Below are experts of layer 13 (counted from 0) of a mixture-of-experts language model. Rows are named router (the router's row for the expert), up (a neuron's input weights, with its number), down (a neuron's output weights, with its number) and show model dimensions 0-255. Each number is 128 + 32 x the weight over its row's rms, rounded and kept within 0 to 255. Numbers have three digits each.
Before each expert's rows: "comes before" lists some tokens at least twice as common just after its tokens as in all text; "mostly gets" lists some tokens that are sent to it at least half of the time. This comes from a sample of Wikipedia text that the model never trained on. Tokens count by the router's weight.

# expert 11
comes before: "\n", "|", "-", "==", "The", "==="
mostly gets: "==", "===", " ==", "\n", "---|---|---|---|", " ==="
router:112108152104119126064108081148165121133094117172151186113117078114077090154143120069177121110089158142154124080158176143141120159137140123165153175145104122115186144057164116201113167086128107090133097099148100111167102114078146061065156162149166128142188105139133158130131206165124131173074183106112114150111104127141157125140078136151086110179125163152077110123072151183198088083114152097151135099136082105172102184071112142095129113102140173132090130136124169104103096068102101073114149144162134096140111139117128082047111084124160104135151133159160120126185101116172071170125079160119103121054147117109138123164147071189158181094063111132145147133111173135163161120161177145138088179117112132107091146149128119162116167154090133170133101175147105115103122121154111
up0:141166123140092148122092140147223163154096137125109167088134139130166167098069162125079111121131122118114103141128125149144117147121102141205155205124128083070193045110188119154109117157167154101175111148186146153162097083124109120110156134138152173100147088131145153147097181096080099107104126074141179128096109112129117123117123103126116101188123108162124143156066152123104101052156187140166118160098038146114097195115187081143126172090085177148120101188135135074122084130196151122151085175107129132113089157119140107123162146161148115122110130129103118184139113170115132191187161130104139111154161114201105135139168124134097147145087125136163112141130132099066150145165079111118120150150114179099115193135160075186144156128142140175139179076176100116162099131151129
down0:139057113160136126163146097122134130129101150180096138135174160125105128157067134092144155090124127158074150147155088149177130082128050123130195101145107121222115121095126148121076098100078143103170176102125118185157126113168087144142175142103156161110117202086073119108093125112149161074144217171113115099138149125177115133151204119137107131127109192087123115157159105181147108072123165090121121147139132153085118123164141149158126055110147204092112175139125125124234137096130134208144114122088145105132094077130131089055134124146061150117136123119144101149111180115112106103104151125130059131128094178125156164166129098129144130152163128050106131096116130135108164112109123154181114123091108194152106142160112100098177154123121182109120112125098131135109142086077148
up1:170135144144158104054098159112162113139140153125146177204139158142159150083108140167068146073112134122142088170127084083105149134121078084101093081153140181086147211121108092133170122159162140105096125103110188120086132110136142052140119154127115119179162144173079103117145149187135112109122041121121065135138113078108186091146098156087145130138096149108116104112118208097141094107090153180078119126112135158170124092090055141101115112140150144175141200107069123147077081145100148152179151130084114144097104137116123170090131105127091154140150098111149096107138105149116113158114137143112203105098139127128119106089141113125165157071158066087118117082084149103136106172098099104138111183157137175105155142072193065163087125126126154170146125136113139057121087118159102
down1:098157126083206093149106181124107155091135137093063093124158082136131110156128041120095127097084148127172113155157163153109159093144014140114130104098097096128125165115137153146145129043110148073090167081142149155114152169063178084139108146143092099134119128123063095111139150092145096132147125121092146156183122173137098131115121098154081113137182168164131156139194104111117152116150176168117093145102162157132108147168048109093121137177118084100123137096163180116101141168100115112122156126094136094146121205111141097108142091105130132116115113214139174169137185136085150139148053112174151149111085067080104132095134147080127200109146039098147141119125111086148155156085143103104169142100099111137168165095092147123136151172150119116128154123089107150146106161114127
up2:129105165142094163151135091131079148188100164121123117155173106156153092117132117128207059117142098130143107123130126135093119185123175089159079123104122050138175100134103144132095159149132114084061098125116188079087142119148074156087126118152074136081169100129092119095116144144112118101143108131090085084119144185116148172185156161152144153141112167168158123088153119131150146113085114129078078181130074076127117148102124125145113104148139115192117177166110140115094116104149099097118151107119097110170087185080155106183146086137137096125126201151119102118147123109208087103147123200117137136119122114104181122110137122139140193142164168165133129088143062085152125160134173197191114114108124149084129156081139202169133127128104085162123148241164126110175123129103173
down2:136093134128123159094124117125152128132134117130040098146111129092097153127170130130079140100090144129164160104129116146113191160091133125150102151158190142170152111087139143132115113121188125150113111086105103109111143109092186188145166117144183124149108122077161124095140138078110190108122128165155175151092118158121158122111177125119187087175141148140114133170075088166193129141147166104122126163134072097145109153135169126184123127130106081122124113130153097194110104197078118150090183081135131102109148080100121160102128214056096141059189058115196075128158119154065058099116138107060083148121172118109102080137123149105088094125130117132060141096144163137102131142087172086102111150116102089078072145133092105142135200124135143129167071167150143176137145158137160
up3:125171110155120161168157123137136120124105181111157130145150133077145177154141131084135147105098105119125136115113146078169113143181126129160109145087069165132147158089115093072131170096153103148151102106071146129204084156155065103130048127131108150064141128136168077125167063120129152069117169155165109144058130123126089110117104110078101175105134130159100084117139142086136131167140178141105127128087153122169097113167071126051141145141101044147082166099195150079183079106113095155147089201159138130128095112064171135098149149096070134144168171175143131156191118085205163103160141119132119129139160142134120182114127140145145138139116078148092135123102114143120121068152206137172119149132064187137188094143110158105150152099153130159100075098124114168112108119135146
down3:076146126150136091125153134129120147158068144075118156112131221119153097240133159110118100131104141089135121113141141118126113098116109176131108136084091143174090172127121096086115145128164128079114072129141176114143104121116158112131132140067149121058076126109129082231139139098079163142081171131167108085094108101116159129122085103157099117138148125174138100139147065172157059113128174129138102103144076143170083117135196104142154163131137178136127146121120099128074078137119081128060085098202116136157176098149132122143157172141160102123034102064119140153075149113137121142122149149074090111154131160090085141130137105139175144118130148090138116189162134103124133116187065100160090147177117091174137151172144138104143075151133138168134132145125155087089083169123183

# expert 6
comes before: "1", "2", "-", "born", "c", "the"
mostly gets: " re", " con", " co", " un", " (", " pre"
router:081112167098055119137196148123162103099096129141102152124061073166091146162167138126128157195123157140142150061129147141111126129147116136094143124082120177038134131160105147177167121119128120139095144114178142185166078091067108093119156122186077126203087151092116121070118098076155132086208133074159165090114172118135202180206110073098135142064146179098143139096076093135158092119130142148087123145111092106119131140062105075147179124131109099135070083152160122153116137138122075140117164179171156148121110119108112093114118126142164119125084143164107094125172106159129092173146135141137158166113146129108178101109137074141095134126098128148070142132086133174105062098092121129139122089171096147130146092145162070141098118115129149157140117176158133093108167104086139
up0:079151123095127109146144164075199152073109127101078152136104114184111125122113076112132161167115076114104195153121187108186135156115180158098124146137145188099098099115148112160129126087161141096095151126147094141120144096074135165154122171106145144164091122125102105050121151105115197148154110088137134140150130069141152134108105136140131164085121174063085142079164074154104141103153147084128156096117140092149068107114119126184125165123148191086133086110138105170137132142111103132069109132084099145122107119150152081106204131086097202124141103150137081113140150181101136106098161122128179110121083168108101109117161045171111163130091178107137091150141186178102112184099158129184145179175067180116076130141169124097127134203105158130140121148091088078097091128110144
down0:120123095180085076135140158080097140124130153154158108117077121117104090149184125124105165138117131170107098142168162154122037140119118158150114138164093109139146115126127088166093162166161150083200108072086187157114149078132121075135106153093104118128135096126115055137133107119199081136111157123097148130120140087142097179128126107123132138157102167111095115114091122090136111137091098173100099135143175146155155097134146136131160122164105075073082166190079130139130170073109129134123161086097088172103141116155131140150171167061189122146074152062144156115074153164125148025152158130114123151183155080151159083178091149158150173093115153160127114180170129129083115164103169150173146171157066141143098087102165133132143220122165165130096126106191149130119164125085111
up1:110146081174092117141130095152140113162126130109102157065113143126189128141143132193161119153144155170120187158105115117106112090179099186167154154101070173132138123135163139107141190052072093081125070149165097125110116112123139147119139110165095091168114118134125133152130143136091142162171120114113094125094135030083145149158141113131110178154121102100103140136096119122131134146177133148139128102065118086123132098119118135124063164119173176189092085179122154095162149109184142126105123164128145120135154178148159142033155176142229108135184187132162115145068153201140156170088141134108144145122128106119127115171083102136120184126145172135102112148093181119129099099149080079114174047182134154117180195079162102147092123099133099123147078170145133110108142087114121
down1:100130118152174124128118134095148124100142143164123092169106147150145185109136156202122152165136127176102110142092159152104138054089134136144152118157183168110077143118159142109119119116130155137119083153173133095158122132113103144146155129153168203157085105103161111075100171193122136200096099142089079087140113084121106106082166172167093144102144083119132156107087112122092104098094140129124122141125172144121138105149112154116199109147151167155072130127135158147074099192139127054074146176123115109136130160106123137131068132130115126138151185119122064123143128148153183170116130136079071073153108125182155097084085104114084164113124152114135116076093170085112124081194146124145087102099176071183136127099060090184150094118076105125197128155096133157084101079069214
up2:107091133086131097139189156111109131080097068139098122142105138109140160114103169077134131118125142148131144093147118130116090131105118067099092142135062152089107155064179138127169111126153123109147190117136070119104142131189114116148104159135206098169083062110084150122122153151119150132117085130217069175123166133149076123108104112137089120139145094194167144119091142075166118172112114122089129097141073072183150135096077145132148093137138109171109080165092146144126066133125175058106074122173137088140083125093103126134132138085139145167126140131112061138176122126145086108103173167107099129061092205120174070124025124194100101176068184156107121071154096123127087144136125124106106117108132133138138152147130168101141107119103138154108115145151067156124179124106114
down2:139091078193118145085100207166142137165140116180160153087181132113168195123083197120107187119187069106179162115152172104085086140103110184157157124086119110155121122194140070105173208164174082154144133105144141132136095116141141110162176137100053078164112145065184166094100113130184195095131143144119178116122099076151071111133096091111139126115132123113078142073118140144068094120119100168130097067153165096123102087079086086092109142139110165107128149140124120113161129101159132069152160087118155120092146122076162154132145162081179077090123107094083148145148114163099166155138107122150139121094136078132067178135132121130087044092131151091110154148137106160188129132102140109144153125146127148101123148125111081084109114107142122112141119135143125147144080122121104
up3:088135197132112130126149123127146189121142150121102110100152124119131139094091143099097132145106104174140127147109156079140086147141116144150152095160155062124124129150151118175166129151173132108105181156134132135128078137136064124088074122180136171145139093166159131149152141127102152129163150164053109074105133164145143125067099131064128195116178085137082103110133125131158101122087150049121146087221154129110122104169119090100152095091094096186069114138112131098160153133161116189118179150094113112174128086138091091163158101093140146161081142117133124107182076142182154165127173081149150151101122090142138064122139126186096168075105167107110175089143148113152105154149135098121076114131116077164105112082161093152209162130184119156063091061091144170068068125104108
down3:140122140080094152139126147116093178104097085065108128164155117104137160166194121117131128126115092119132087122048120150080129108149156147129116091120080116104162128134143155167099066160095162145184107171139126167057095128109153131122168160192123149071135126132091174141125130063157082148141116112114181142182138123086112150194144165150144169145118131143170131109152107135121158189192172140114104132123167214166138119135144078183117181158055101106121102153112132162135178104103091136075179084156130116147168101118165192124096180148147113127093127172137130123124118123103179179151168143079077140126081149121132134119140154103105150112127027043085173163125122113107167129065078150121152094089142130099107128109114151155146123116183090112112124075115098176108161056158124

# expert 15
comes before: ",", ")", ".", "–", "),", " he"
mostly gets: " However", " this", " century", " during", " year", " Championship"
router:129177125113145086118139094112159121150092121126150185120105134181090062114118074143092217125161107125165115119109156136095120139153128073136080122117144113094143084137148107150115151177098201152126166122148090132155099117115133167138160128141164071162141105117155174124116169072133160129156090178098156201068092082152114124134128096139086138135129133213113092164121099173136136170127104158184124146049120105127080130059149119108136078202111166170114060124103139099115139147105144103111161144201147128135135115123119081103138127139169081171137110169131115117099117150122075156066119139174106168089101118156183161118188069114160108183078089133125129135161131154122146086129169109112076069121146073169074067090111059153155101151109160151122102141099070137117107182141152
up0:139135176136148045159093141115130092156117124142107115157090155119119074174099153160142147071192190070150127100158074119127128148132061144144133093123162099118137112127100143161088117111061143120119137119123106095198082159114090101083218097059103103158088145127184129120070089169091110138158090137118148158084095117137105102116138147142107135178119131184080098071143158125136135128174142102147116134072128129079105102101159155157185122118159144172120126142151115135120163127149145159148161119103128070102142158116136128151163240089107141132079162136119074102136151191068135167150081121192155126086128124092121106129086155078152157100131091139139112101110127114193126082111118159120111114120159101066147068076124068164133179152132169215136124126132129141100059150154138
down0:141089156091161072132126069104170157144158129115100100043136090075182105089095120145131105144129144123088074146144127174107147125070134156121108122140154125111130148137197163183171187125129090089065110086128117135088101172133127163100169148153138110160132093161134106144053154088108124096089131139146136123122127068105188145068121031096173106115120121144145139161063110108087140061118188154164160129152105082159115139130102068153154146141173105128100125138119100097146161151088102122138100080070064099159119156083117150127152125196145155153153092113105149133178087128099136138142129055108123103108136105121138124119114134124090094146092136165170109151146129124074101177084117174188097175101108068143120101127101123141151140205117171136159157137067119161207133073097154
up1:146110154072098111127088117085178087161046141136106162138112185069084128155175146112117112162109142105164124146158132105094057114147163101152095129145126109155061047104137077117146097140132162127165133164136121213119184122137128123140093144151149186121086137116118108126109129117131161202111128140171130119136120149105093093139128157176143136186169112129140158090167101131116082160086087149202150126120148161118184183140074074094128126129143119159115106094126129153138105127111117151069111141120165152137125115159103165132118203112160162076134141080186070127079137140155079139071171101142125157183115051120106077134098133090092110107144161120109091164146152133079131119117150162120142020122091157133153125139157136107123085131137214086135141105160084215132095132088114
down1:182033125178088146126152123143102085130175095134123157098112032146123117124191098109144128137150155111160090086097154136051099143130139146085155120101130077125103108083115124112168109143154121082101132142153144106081109062128101110171136115092180123135186077105115180118126141158080120089149103111084073106128102098170122112126134090156095112092133149120133184163128102142118179077111135131065145146117123115094108178124080117203184116115147104091165121131113096133181121138113109077134107134111148130097139106139162072176174129122046149172137122137114152114088138114151124101193221134171129147153174120186068121100164155184115120059084105083110160130136058113183123162173133102135143113145113128117107118145163157147142189094137135132191207128093111139116094097148113
up2:098105136108122129107086218143070159145121175134137126156093102133156105144116166123119121161145132138097096124138110112117077161168141097157105176121123064143104144166149071139136137114126128133073144124157107177108087135127123158090164104107129177163166157184148094156155142178085176152128112163117135133162187177100106094134125174130153131053117159111188135053125114115147107085156135185245166131170124154099109168142124120167140129149157164112116174101150088137072218118081077071100066149064150114116161169157106089157152103141079132111102155127132115104157152167148133175082108132092099123121159153150148112119106107097152036172095142103142095167088108118123119158153147151116153098177171122150134125166132136130125172202169131141082143089132091106175170199132101
down2:097121154148182082081141132124162125174110096104116177098149062143121086166101122161106086090130150136164158163133138084127102108160144173068091137140153111053113176095150137097130191091159158154149136079140102091179118075131117205191129122130148167082126129116119111178148132120079188180142240181103117156085122142135090098104094145097132111110147155107170129131165073170117192089148139162163213078093108127137139139129092135123120150121109144069122108133186130118121090158178139182072155143109125143117078133096160116098084115153151117144075175086154148188170130177166111159084105113153108168147139112139131136141159179080155108154107100124157126119147073116145112140163078083128160120123114116163104145133177102162080090152185105126146098187167107122134115123067111
up3:195122135111119074116122174152124126139148093118136145170117115086126124153199036093080128126114152199072141075077126081126105121101088076132092111141117168133163067140090110109101137115095104169121146101119148158190173109173137166107130123135147141112126112147087121130126116113121173130130082160050128166071151110113130103165156106140134122119079104147093119145119180080105139157171146130091138166097128121112104141093178132127108160103124158153109104129120101158129131110118079154141140152137126125139183094150086135130156159086159060154134105212165055145075146171123085161099127136148158128104103145130182157107130142058127141139130100116087092168130170131052076147111120178111073218126189089122028149134154158137172077095152138084104134076142097158134201144119159
down3:176068133130155096108072114080032044183160134095163142191140136131080132196135068149118196131098090147158119097126135096155070083087173101159122160116099134115077194139146106196136175136106110092124123100136117126094102168085067119100112100101158155125172096129087118111125150121110113104074113093107122129188139215118190149114130137156159099133119154124187122135115113066093141109139086154133135158142129144103111100135094156168191158136144114152157147131110050112114129173086106092153160133125123120141081085120166097150138095106114118106099171134150126142203155110116160131102111080120138130137142101099138063150098107147180125135143125172120185151159155139134155110147128070112162108091135089109177089213151140172144178151093104097164126181161117121148104148152069

# expert 0
comes before: "0", "9", "1", "8", "2", "5"
mostly gets: " June", " March", " September", " December", " July", "1"
router:102215128120075089132158054082193151183138085105104189193054169150091151161175112153130163142199118121182168124126103110148162128137061118143137124119129053045134062127124146107098132174127178129130132114143105105135071109115111173122155127128077081189150155134133128143123153147082170164107127164082109138116134120124139124112112081087132136094157103154097101108118073129186094161155132108193105117117126077174120151127164156115140140128129113205122081159123159133135133114129073083112126123156155161135116129076046084138141107151159117147141142175123122100120151100071089198100128143121093126109093147134113189149111039153159142080022097113140126152098109152124139157190112103101132119131153113150113136144182075120149140124094122137132111141156171144088129133144140
up0:140107186124123126178106128152155098142121093113071062153089138111116126116160096108113128205099130118214131129111156153112177138184057082130098130084118150117147167095130159080115136151118181098093145116154164142120170076143170129124149125068037086133122098112072133056166097151114172115151148163135103092168139207121103104070100146131142156158120176082135109139120116157126128156117118093152154117086091124126106087071080183127195153139104153126139085088166167139101149126102101145123133151120134133104154172120093133132120148108121098142162080155145175141180185108081131052116086166123143142187110120065191116021087078128098115123110114139109122166118124128157124110177141151138118093140165088103124170121150112119071126093151171086129129094187127177096151146127072
down0:097146087134189101126111072138090130084110119133172114133161127105185128145091056146056125129198163132152182201124175100172109118155127152145110096150077107124144181127109076120185088085123135134166068105111154118107096108103135168136159132116186123173162094083075147132142171163146078157163104137154139161177086085093143119102187122112120144103086149110143110092096119100067109100139155109112129137154148159162142124163107155121124104096172130087092112122121102127106095118110230208103086053126184147090159082122135127142106164150150164095127095145108086129099150103127155070157131068117156127101164142127099094168194135186180163140105106134111144080153105165188138119079160086122171169126116129141138043173084122130117094118164096131137093162145130168152122089142116
up1:079147149090129089105148069153119105097108144152135115118076150112151177119144142086090140161186159098148097173157168105166108114151157082090136084115165065122152054107139090157150085105121115161105069112148099150144113195110121163107133148050126146156125120137123123158155153159101107132089136132158128121156000100075100146127162071092088096139096127091119054079167101114111103117155177083096132131068119137130135149131169137118195044134091084114175141133175054146125165144096143098094090091094136114165145177132093107172085119133113111171069141083112119119082092132167087180160080155141098124124164046153148131098086077200127132127130109091136112108138145071159149136132125137113113135167146192130128116163077138119165155136149152124132109114122125096106118109138157
down1:095124093153150153131130133096130181153122029104065111168081165188128179113146145159126143140102131163133182096131144113098157103093121083152181101101100104159132123104081106148143129144131096137060117154127116165117142129155142157152094134137151119176122196108163098120118121183131159099109186116117171109133141117172077112173175093148160115131141115139047059142094152177153168128094075153133141139129163147123134143187196170112161131116141086085147083142104167149098136091151172068137112161140124170075113114135101084129084163130073107080115153052106173072135097127139147148143169163169071065131180123186106109140070076156127145115121127120131078133129143194112084125083108173164158158144132117201072083082129098165139121153106139066130182121123165126102124097130102
up2:154095138104136155179140100166157158109154115057111147108135137168148196143079125154097173135126134135071120111078121152152115075055180149118104120183158118096162174130165134147139183056110128149096119121177092114077087078082164100124151126117123125108096120183140036112050118085094106101130157116158092116179114110153133102070148135149148146107105116113179090112122150098124108129050108086157124104121070121110071143113142112139161082095105145184122113113119158134096142112161135110080144104054101151113140153204111142238132120129093168090083147162119082166064122143138113128126105102176107078121124110115111145099131114076163110072077087130160142130119121135122152115138142156133085179172070126146172157163100100118093082103092141119114118130135120191193136169146092
down2:155140166193145160127105207147141104143134140097149176123144124088140134070135164104119128091076154172090151122120144142135176146186151104111116154133156206059154148124112051103136115070155088130121127124164074102159204152170161133138054131148111108119115136166085120152118159079114149092097113081105152115115110072150097158178111082138090125134153160088151078136150141157162098168051131126109084130116182110084132157180125157136148110140166154101061126163057115132120082110101154097144143127161139125158099089090181176167091081101166098195152170076135119108126127072172133190172091111100130217158149079117176123110140156132147162148151117177141139082150180148116116133123137167106086125138087123145100109125111114106124090110141129123123154173111092072144083153151190
up3:167126101140140092150072132151180195143109095141156143084115075150121101135071169141109136101128157103182139106159142106110204128116158214115145070154142138115132120115078040121152193122142197139147140127177154105144199094144182125155098035120129125099122116151132116141203106094103145112106133141135120109123095106131113130107088121147115079122130120120167114149109115130209070162074199143110139169113171122132076170163059136144098132141134083184134116162170100145152148114080106126163110087150129158140143146160118177135146126118102127176122136102094105119185125130053113138105107088113168080187116173075100136126122074125177126121157095133119128170153112114110066162140164149122107151120081098163084195106082146150150101188160169160150156175111128166148186148148136
down3:138147217168081155148163169076145156145117099107117108141105133081123153133181125104127098143090151068124118176143152136154143114115094175121127161133087163184148125119181129148163122141133158078198166149158108107097151117103157112121144116080091128117116119114114189159193064152139110144153140086154116116160084144063129078150088137165151145154088143104123120122159123163128201148131186144106074112103162093195116112122176134093158136170098120131089154142115128115167137136115141124092066094163126141094093168175184108079102142102076144147156113188144151110153122117124126142133139096150165092089091151121173140136144102097152089130124109091100130106149055094086039137129131167125128210083120147094139187179166060146187113117195162112137148082144098129133071138137034

# expert 10
comes before: " ", " the", " a", " The", " in", " \""
mostly gets: " played", " when", "\".", " film", " album", " while"
router:073100138153130140116121078151185117073079110103129159107129137161094167114108082091157103149101069215166130117171163155157112178157107087155125128107110135054176108108150112112139155120126149157114124146163140145123108066151123137086100172132133096159159209111088142100109147146075095210140130115107135148156121051145081127152111141108122121115144129098145130104158110177146115103095162125117086102107101136179129131106106133136135109134121135167106101143109144117142196148121123093051153154171108116158143152076127062128150116174151130153133104214172191066165171104120119142066118128151131137089119075105190138117165077169145132175061122142175055150161094126112074154165145130119144086135157057149076166125162112131097120164073139143148132109140177096083095211105118
up0:111126145128114143095167132161143110094170166087139072156147075110149137172198132100145136125106125155109152093047122127134068179141169072100184102059149129091164120150116107123113149111078177185146156116095126125132141139140120168099036113134158113106143148083143129149127166122147089144128134156168070048081155085033150162175090122183127153126136155121097130137172115170114136060165142109147125154110057127170167112055115110082111147117087143145148082183164129148106109095099129167082141114157109066109179111098107057137153110159131144061114142161115128083125159149075131136100116125163189143141154141112157117119117121110153135163132100155117165179104051098149041096116130138157139132120211107133145190131131146107113080120127125156116157129094148093122130156086105
down0:119056109188140123138106137094113171089081160126078129114154141167117140130102121131120134157142149143130112136111164136156188098153142138096040101187094154145086121104132149160122087192167104146139107105128120199167115118136132154161175120125102118123119101161122125099123133119181141123122165110142113130103191172182091147064157078127187138097153105114164080112081115162119105100216181091127075151092122141187104175159168079134144147113166141134073108170156093130150095138107141165093113058132153167066098152145170143112123131108052113088141133058109116095136148144142108159152178117113200107145131154154148175122126129173146082144064170062075152133131208116134145176098122153185129074169074137104102105108170146140188162117103080127132133128061103106130126095125130
up1:085111116108220122077148074095146144141080143173145095150131156154168106170110120163097145147131042156111151112147127109078043072148134086140104121127129122095094100128114170123119097100129139100087102119131136076110134130156107099083118156142125162135132143094091154147085159085146128082158126157159150178121164111124151141100127153138098155114068144114155093118159125117156156134104111161148098098132098153137151177146148087176070124130103154103236110131168092145110108131115158130227126146156105086138120114162147111178171094210123058140090180112158163086078155108114080183096080118094148131114109134131228156124110113049192106108124147125126105179126132120040118169094119100141095059146144100160113142128135173151081133174089139142127111087150143144103156113124115
down1:071088178154133173095096133137107101149189106072157133142104147067130062158107104144118075104128146150224113117168110142184165091091086195104105139193159168108104068087117131120105123142129137096141117138150126134045146082140136178119104069157095114127120151160071100151146107122109110095105099127151179095152115142096152107118124172128161099129154191141180126107127138146166080167149148165153164129119184063142086131084104160141125089105141096090126111105130171155057139143168109096112073092100154169129162081120165136131126134125128149104166065107133143159119137068135114203149107200086152168153138155115091135042138118086106129121103142121111149117104143111161119092112171149161105158127131088133131116225082151140141084106138096143126105129087200110167114106111178
up2:167096081115118112117121104114078128126088152141145125167147126139172095125126136083167055151094121217131144136136058180189086130112158121192133145183145110084162138139107067111099100116156185088152116156171096071088143180125092113120109159172121114133139150130085097122158125137154197179148134162159077127102157113126125121109106135164134087163136157108178087137080077084147049112155177158100078094140108146138137092130176179161108145164157167202071080107151095151142176148088150064107149140131092115113119175125160095136115128133099093176205136127114107149156120121083143152116117116141098151125110090088091163127108089157141151075118142117133114163128108163117112103114122144104094147085180128142120202105079154189141075151147103132202172192161144133091115175154100
down2:129150143148146240115142157103125107035130138046144095152138136159133125117130150153159126145125155120089092180144105103091138122148130100139164079161086176087059097063103134108056102141102083157110126135146089206117111059148123175116151133159166181182104119173130127164186162104151157137162170092100100169158075140152168133132159204130102141170146051129117106124107124115101129117146156135126122157109119079089120144150065081184116156145113174127170166101169146100168119174107114147171121109097096101139171125081101115156083072139131108073170129135163089095046149104075158118093129166118131097171126116129135118116140171142160108115084095065141130114138153118124141123142147183139123181189080134119112163124123128156092151099125135216106125115141120099116175147133121
up3:090111139076142168131123111114141131135124171117091106110090128132112131143087146090188099119224096098113161084211154093195090153122080143184124146126112091080115072091139139106123131154104139134166137093173111105157166147068146136114119133180124133097129128158136123095102150113094121150102143110069128110173134199114165128147130169185131096124076092143124183180130181103106092103106092132105095073170190145116108156135113023109187120187141133124117136133105156115168167172166130143094134167134174054111222163097122126159084131126101168131133127119151121137131154098123133117142185106080074108100122113078132115132136168128177207135099097131111138142057152141134167126156179178125134105133127099129167127140089169110109132162071083191145139091086145115148066141085135
down3:155102124084063134151179126125202106163117157137112124125097067141143074115141141090077064123083147100105175128104159136100166121115114119129125111145178051095149166121126147150131200154093157155108101198108193162106039108073157113137169090122133099141157136164095121099138142136106144166177112093111157118169168129089109097118163148112182166170100149122132072140105171075130125150148127173058110115129160167133116153127167110154129148097138061187136179134114166162093129081111103088121185106122141170063041136153164151146128144142125123105160138122145105150079051156146125170143135124140077158120121114114174127163154092101109103100154160104113116155134185139164111126026083141163173144160121095061123097146115105132148203130153122096145136154115106140117129091128073

# expert 8
comes before: "s", " of", " to", "ed", " and", " in"
mostly gets: " have", " they", " their", " been", " that", " him"
router:129134169124139142083165136119140111102090148099124175142142162132118108120183129149150132191137172183125103089158150122115132218181094121173175149096115168079131101128140089165140149090064138116134071113190149161159084099097119074082156151139124148097124183129160158115129137152151144143129136164131064093094154104167102187134088103117070091113073130144137138126099099138127120155109146148137150081148116153140099139077155148086097090154114153149149095122131126133163132144096155035081142178172136141179070130070112108122142100162136125173110126210121186097167176097078133130163115177150145125109153123144193119094188093138206174080127063132147115136184153126130109114136165079122134075168139093131111137085142125145078052164118158188104051123144155123113158164102145
up0:165124191134101082094133126167063121085121192145107179114149128106194160200033142118130115150156129165139120087170054154168209204210165108081101100112139135121105156078109085116116108110079167113109109188150088103125093126123097103142112164100130117167103100102125074127149195133103148119109166129095096089090171153177138181117153128111129143159120154133105137145142126136161093172164126103152105039100093156088153077115028119093095158141121145189145106064149111178181123124127136081097098116126138069144112095080100141156146093143130127127117146087180096114164151114113152108086096137165161108146109102133164076157153129104159140144082143121126116144124147129061155137123123128155063149134128108082160124102090112111080145154094170157086103131130131139174135125111121
down0:089132163084115102130120194127078116078179156117153164118127150073124114130114169146166084108120176078128138117159118155103150115144132175087100156192108099135162098143131078159111156123176140124106140153192154125090136133118138211163143158084079098143142078195102115185165120117104114187126104133144070116126131169149177114120127167114133173200105131133141085112149141120118077144096107104123105124171160090145159113101096128147107140119117151069097095163103120159130102142052186156119128146131151058089162132128072158152160150142159137166105166128131107051159169102119180034130160117137063139182162100106137090122142172167104156147175105096117086105169130138178131126091145127160146141156120074184113131126078141144098140173125128127191122155128114049174088185114060
up1:161177148047139127122114095142124135070131144150096182144145161082142106153147076119155136105117164120147101103133212125175086156119087127175107175119139166125120082185158098166136205133109165079165067096124163143113055150119134155091148106136138139110104156151128075104090079102154046085082101109113076132137105118151132154088117111082065164162120176137121175153061128111173144122142102146158133089135125128125114131126056105106077081169119121162132131172118132142156161118160158193082129133131130087126151155156177115150087081148142072124180076117149128071142126093157142139138104164136114198146145160111127069160186142134091163042131050106133161150123130156162113133129103166127127131150074132146114121134131109216099114151138132117182191143161076150121152126144126
down1:131136118104099137101146125085096128132133107117095127162138155147170240105155103166114107133150084154139157136149142157129110180209178169126159135151142088118142152146120154113135124163144128140153113101114132114121161113115141150235170079090162130145079114108106139127161186131124114059130106128156143086109079092101121162154159167131124140124195112145110107104128084118135105101110131151137075131109173170092074122111083186197156133116151116165071120141204168071192177133157135118123174159100123140124127166171154103141130146161111122148115084100098135170136127129139095010143189097161167161155143081095186156098148132056184116130088115127109126122123127091122147106171082160141145129150059139127182094139071165109145129091107121111138123210136099123112198162123177
up2:154144112135124108088170152142162096140156099185188158162159074127118106113132191171165114150110178093101104135120005125124126110153115091105137120097112133137114068109118153168108094116134100157147080149147125141141128123133115124052173115162148134067119068200103124090107167152124143160147129084099044133094110138107127113131105095114102101101128174106123129163052160153119089080140111142088159113149146224099031144076144120147102115193089094169142094131100189114083134168116114085114125107132139150123156097061158141150086129075122131106111160133129084086152096096087139142164124137144120154120188170143092144148138118128109173118125164152131179136142135131091200109121135087098064110165144127127197114033128084156155104131147143119089143101088143120097116094096148
down2:115116146119105083159132091090118153107103146097159070093114200164153154102108148137097094144120115108149102157121180122076159121088096186153158119156105139108112132134094124167152156166055116129080158117123096129120138164121127122088071101142154206148090158131117143181096150067122139140151147166127120085049088097131132124127205158119142164111183095187131106111124108097071039132146102108106034072137163097090126052135156106109159110160185115209104152158159106162106144103200126079150121125099096116118178135150053132135135108143135152112180088100141120167137145156120094125091110136150108120144034090184156137163146119130069153159076133153146083102105165104152119172145139105114126199097091134124141070152125110118172150083123122136107113125123125085097145107100120
up3:198128132117127056106174151102187156140140086182110096151066129118118145079161191124147179066149169157127139139103140127149150173106139069104122132216129162136118138128082171150168124191198161118151120102119067162110168112225151164099072138142175135126058155086143127112117143095142092142139111108176131108115142129157114113107087136174157112102098140058124161086092131157163149168101169076152151105117115112109123094156130147090111116112161126099187144137113129094120132108180124145134134150181123153138118120092145136088167103141099106113169099166034144171107130130121078166077122057133135160111076187127065114132150078099131108164132119114186142151140114152083140121160144129094141100129147128098147145201170166134174138135124113098165157113103086114175157212135147
down3:146089172159139089096086124121121152130142093157106116160192143116138107157143190131165111143061153094107162125081144157176103137142106186183118145193123103127145154147092160162130107092129120127115117085183163113117150116120113142103215084112098127110129125188072054164130196147162136152156116164124102157057131141075207136083147137096122072154139169147108131112135073224082116119095112128156115138141163041104141074125122142161156134115115138103148085129174129102083136148089115067104144132108135122123112131190093131145098120122133171187098140131074197126114089096130169079155078158095113086095093142122167117127124139086161110099106212146201135150141155148109098111145085118154129175149124095174100142116088183114133149109119089174155119103162157068152162109133124